{"d_expert": 128, "moe_layers": [0, 1, 2, 3, 4, 5, 6, 7, 8, 9, 10, 11, 12], "balance_bias": false, "vocab_size": 32000, "norm_eps": 1e-06, "init": "normal", "init_std_qkv": 0.0195, "init_std_o": 0.0, "init_std_down": 0.0, "learning_rate": 0.000988, "decay_shape": "linear", "final_lr_fraction": 0.0, "batch_tokens": 131072}
Below are experts of layer 5 (counted from 0) of a mixture-of-experts language model. Rows are named router (the router's row for the expert), gate (a neuron's input weights, with its number), up (a neuron's input weights, with its number), down (a neuron's output weights, with its number) and show model dimensions 392-447. Each number is 128 + 32 x the weight over its row's rms, rounded and kept within 0 to 255.
After each expert's rows: "comes before" lists some tokens at least twice as common just after its tokens as in all text; "mostly gets" lists some tokens that are sent to it at least half of the time. This comes from a sample of Wikipedia text that the model never trained on. Tokens count by the router's weight.

# expert 29
router [210 173  63 161 102 120 126 113  89 155  85  76  41 142 120 126  42 142 146 155 149 177 115  70 136 146  93  67  92 116 113  78 176 160 168 123  93 105 144 135 150 127  85  99 133 124  77 160 154 167 171 111 119 104 140 110]
gate6 [148 107 136 135  68 108 176 113 130 109 129 124 190  91 154 100  86  88 166 155 129  66 128 122 114 136 123 151 161 102 119 154 183 150  90 134  99 116 175  65 124  85 188 149 131 168 141  88 141 102 122 132 149 147 181  79]
up6 [181 147 151  85  92 152 138 110 143 117  47 173 123 126 140 148 164 105 131 103 120 133 113 150 153 158 110 180 167 115  82 133 121 109 114 166  94 214  98  72 101 178 155 144  74 157 159 127 112 163  99 124 174 151 103 153]
down6 [104  80 196 115 132 135 188 172 116 155 156 100 145  42 167 166 122 145 129 238 156  94 118 198  64 180 136 121 189 147 147 136 173 154 134 111 128 104 131 172  90  85 193 103 168 133 130 149 107 100 154 129 137 108 157  77]
comes before: " the", " a", " his", " years", " her", " their"
mostly gets: " two", " for", " three", " four", " five", " among"

# expert 2
router [107 173 122 118 111 148 131 117 117 147 122 120 129 119 168 111 105 145  85 131 140 155 169  96 135 163 118  47  96 149 110 127 114  98 150  99 115  99 135  94 125 144  71 141  96  95 113 214 138 139 137 121 127  56 164 149]
gate5 [147  91 105 196 124 107 148 157  98 170 167 104 132 156 139 142 128  72 130 169 132  83 132 148 121 132 113 123 111  94 130 166 107  58 134 106 119 142 143 102 151 134 163  99 192 114 158 108 114 148  93 123 178  84  91 102]
up5 [166 111 156 131 140 115  85 135 128  84 111 127 185 119 132 142 160 106 140 106  96  79 103 203  78 101 142  72 136 140 145  82  91 171 154  67 150  84  59  89 145 160 148 118 134 118 145 159  98 136 126  79 143 132 158 158]
down5 [114 172 121 144 118 120 126 171 151 152 119 134 154 150 117 163  99 157 122 113 104 159 116 133 142 137 135 103 126 129 175 100 115 194 181 105 136  90 110 113 102  98  97 101 124  91 107 123 107 121 184 105 130 161 134 151]
comes before: " of", ".", ",", "s", " in", " was"
mostly gets: " land", " ship", " program", " game", " Museum", " village"

# expert 20
router [155 210 154 154 103 111 150 158  86 149 121  93 101 133 151 112  85 150 139 136 120 181 154 116 155 211 120 109  89 148 131 119 127 159 125 109  99 128 102 151 153 132  77 109  60  72 115 192 147 172 175 117 113 143 107 147]
gate0 [ 84 124  72 126 154  93 118 188 127 167 151 136  63 117 140 155 160 105 181 118 135 135 159 139  94 124 131 173  94 122 154 127 133  80 150 110 124 127 121 113 118 212  72 119 118 139 157 157 157 120 120 163 161 111 182 111]
up0 [191 125 144 118 168 114 158 110  80 122 100  49 144 111 139 163  56  85 147 216  90 153 140 101 157 152 152 146 126  78 108  95 149 131 151  84  84 148 104 169 144  85 150 137 127 200 119 159 132 110 115 143 176 110 133  85]
down0 [157 122  87 114 130 109 105 145  72 140 155 147 140 121 131 140  95 130  52  84 108 198 135 105 110 125  84 125 151 129 123 151  88 126 168 109 119 124 143 136  93 105 138 139  77 147  64 117 101 141 141 129 153 132  83  42]
comes before: "|", " |", " by", "|---|---|---|", "|---|", "|---|---|"
mostly gets: "ly", "ally", " Spain", " Angeles", " Texas", " especially"

# expert 24
router [156 175 127 155 129 175 139 149 101 147 132 110  81 146 114  85 104 173 175 144 168 109  69 129 113 108 114 161  62 141 105 118 157 103 163 147 102  85 159 110 141 128 116  71 110 102 136 175 136 199 134 160 119 127  97 110]
gate5 [133 146 193 121 139 105 133 126 171 177 192 115  67  98 101 145  95 152  95 134 141 145 127 167  95 164 116 108  92 130 114 124 118 120 125 161 147  70  88 134  91  63 162 104 111 148  97  81 150 113 143 142  80 115 196 111]
up5 [166 141 128  87 109 154 116 136  71  95  72 156 154 157 116 106 114 131 137 180 132 147 164  93 147 106 161 145 133 144 135 160 104 132 138 126  63 150 144 127 158 149 128 147 135 134 166 130 157  79 169 165  91 144 107 151]
down5 [169 162 189 118 166 104 131 165  86  89  86 111 172  59 171 130 161 120 154 148 140  98 142 149 107 126 138 175 141  89  94 128 167 140 137 149 111 151 213 109 136 134 122 110 105  78 108 139 144 113 185  74  76  96 164 124]
comes before: " the", " a", " to", " his", " by", " that"
mostly gets: " worked", " making", " playing", " played", "ating", " having"

# expert 12
router [203 175 107 126 102 120  93 117  84 125  66  64 114 108 201 113 104 137 172 101 155 179 156 119 143 122 125 106  47 121 117 119 133  68 127  94 121  98 115 126 151  79 118 137 139  84 102 184 144 133 146  84 168 117 147 160]
gate9 [207 105  92 151 123 136 108 169 144 183 208  96 140 103 128  99  95 158 156 135 187 116 119  88 130 138  87 121 169 135 132  95 112 140  83 152 134 167 143 152 133 115 161 143 110 101 114 167 138 172 141 130 166 147  79 159]
up9 [158 106  95 154 138 168  92 191 134 128 153 108 157  96 151 124 101 167 128 119 165 120  93  66 147 134 102 132 149 207 187  75 148  93 162 137 172 102 147  94  91 128 114 109 122 121  94 126 161 134 184 143 126 170 127 150]
down9 [112 146  78 115 246 160 125 133 118 125 137 137 155  58 169 114 188 168 114 126 138  67  96 146  75 136 115  98  73 169 111 180 128 122 195 141 106 119  95  72 116 140 113 130 147 155 124 126 132 175 148  96 174 133 125 122]
comes before: "\n", " The", " He", " In", " It", " She"
mostly gets: "\".", ").", ".\"", " 2020.", " 2007.", "—"

# expert 4
router [172 155 163 139  67 152 143  98 119 185 122  84 129 154 122 124  94 124 131 129 165 154 165 121 172 172  93 126 101 112 110 142 145 137 130 104 160 139 148 143 210 137  77 113 122 150 110 157 156 164 148 128  99 140  94 131]
gate6 [145 153  92 138 146 195 131  97 147 125  86 113 136 149 150  62 107 151 143 121 138 125 129 105 119 111 104 137 154 118 111 135 179  84 100 147 121  69 119 157 165 111 153 110 138 125 163 199 165 117 126 133 125 144 160 118]
up6 [165 187 164 151 126 135  97 102  96 205 105  81 126 118  78 114  48 138 183  92 144 173 155 130 155  91 133 142 145 147  82 214 106 129 103 100 154 120  89 170 145  52 108 138  88 126 139 131 154 113 114 144 167 153  85 177]
down6 [ 92 133 127 184 102 165 103 172 119 135 146 136 147 141 124  96 116 197 107 117 201  92 154 120 121 193 178 156 117 130 128 140  77  94 113 123 119 113 121  77 186  94 118 117 125 122  97  87 166 182 132 139 120 133 150 143]
comes before: " |", ";", "th", ")", " m", " km"
mostly gets: " 22", " 30", " 27", " 28", " 24", " 25"

# expert 26
router [138 159  94 135 102 112 132 145 105 128 133  86  86 113 155  84  80 171 133  81 111 157 148  90 127 170 158  89  81 145 100 115 134  78 170 119 113 126 138 122 139 115 104 140 119 102  69 168 139 170 179 150 151 118 144 116]
gate5 [152 162 147 135 141 103 165  80 133 175 157 128  49 124  71 152  95 135 156 126  73 150 152 122 159  91  94 146 150 113 124 161 125 126 101 151 140 114 106 123 100 163 118  98 176 191 142 153 133 118  72 132 133  68 143 133]
up5 [113 184 111 124 124  86 149 148 149 133 173 144  98 121 131 121 124 152  90 140 124 115 164 132 115 117  94 159 165 104 168 113 150 115 162 109 156 106 152 157 107 139 139  66 145 167 137 137 107 178  92 120 126  26 123 109]
down5 [139 105  80 168 154 120 163 120 139 131 148  98  77 121  87 126 147 101 104 140 113  84 142 136 143 181  56 124 102  98 155 129 151 128 161 119 104 110  94 185  96 124 125  95  98 153 155 197 226 169 120 162 130 177 152 126]
comes before: ",", ".", " of", " and", " in", "s"
mostly gets: "ism", " education", " students", " times", " players", " Awards"

# expert 0
router [191 161 183 162  71 172 117  94  75 162 108  94  64 109 139  90  91 107 126  99 149 174 139  36 138 156  90 114  91 169  85  94 172 106 125  95 111 119 172 157 115 143 115 153 127 104  97 177 141 122 183 134 106 140 179 160]
gate6 [136 181 149 143  98 164  92 138 195 123  95  92 127 119 125  62 148 109 115  95 149 162 150  95 127  45 120 118 141 145  69 132 152 164  63  88 149 101 122 130 152 119  92 145  93 123 161 131 107 146 118  83 152 115 120 161]
up6 [126 122 133 151 117 182 119 100 162 141  79 139 125 176 100  74 124 126 174 171 192 208 137 155 112  99  92 141  81 147  71 130 147 151 105  79 149  69 164 119 171  81 116 171 170 174 148 144 145 109 146 122 162 143 106 136]
down6 [110 104 126 158 157 136 172 157 158 120 173  43 163 101 133 112  84  77  86 120 115 130 159 118 110 156 144 189 148 158  96 103 136 160 126  81 154 101 183 135 108 118 123 110 102 165 184 106 109 129  66 160 178 132 180 148]
comes before: " ", "\n", " 0", " 1", " 2", " 3"
mostly gets: "|", " |", " •", "    "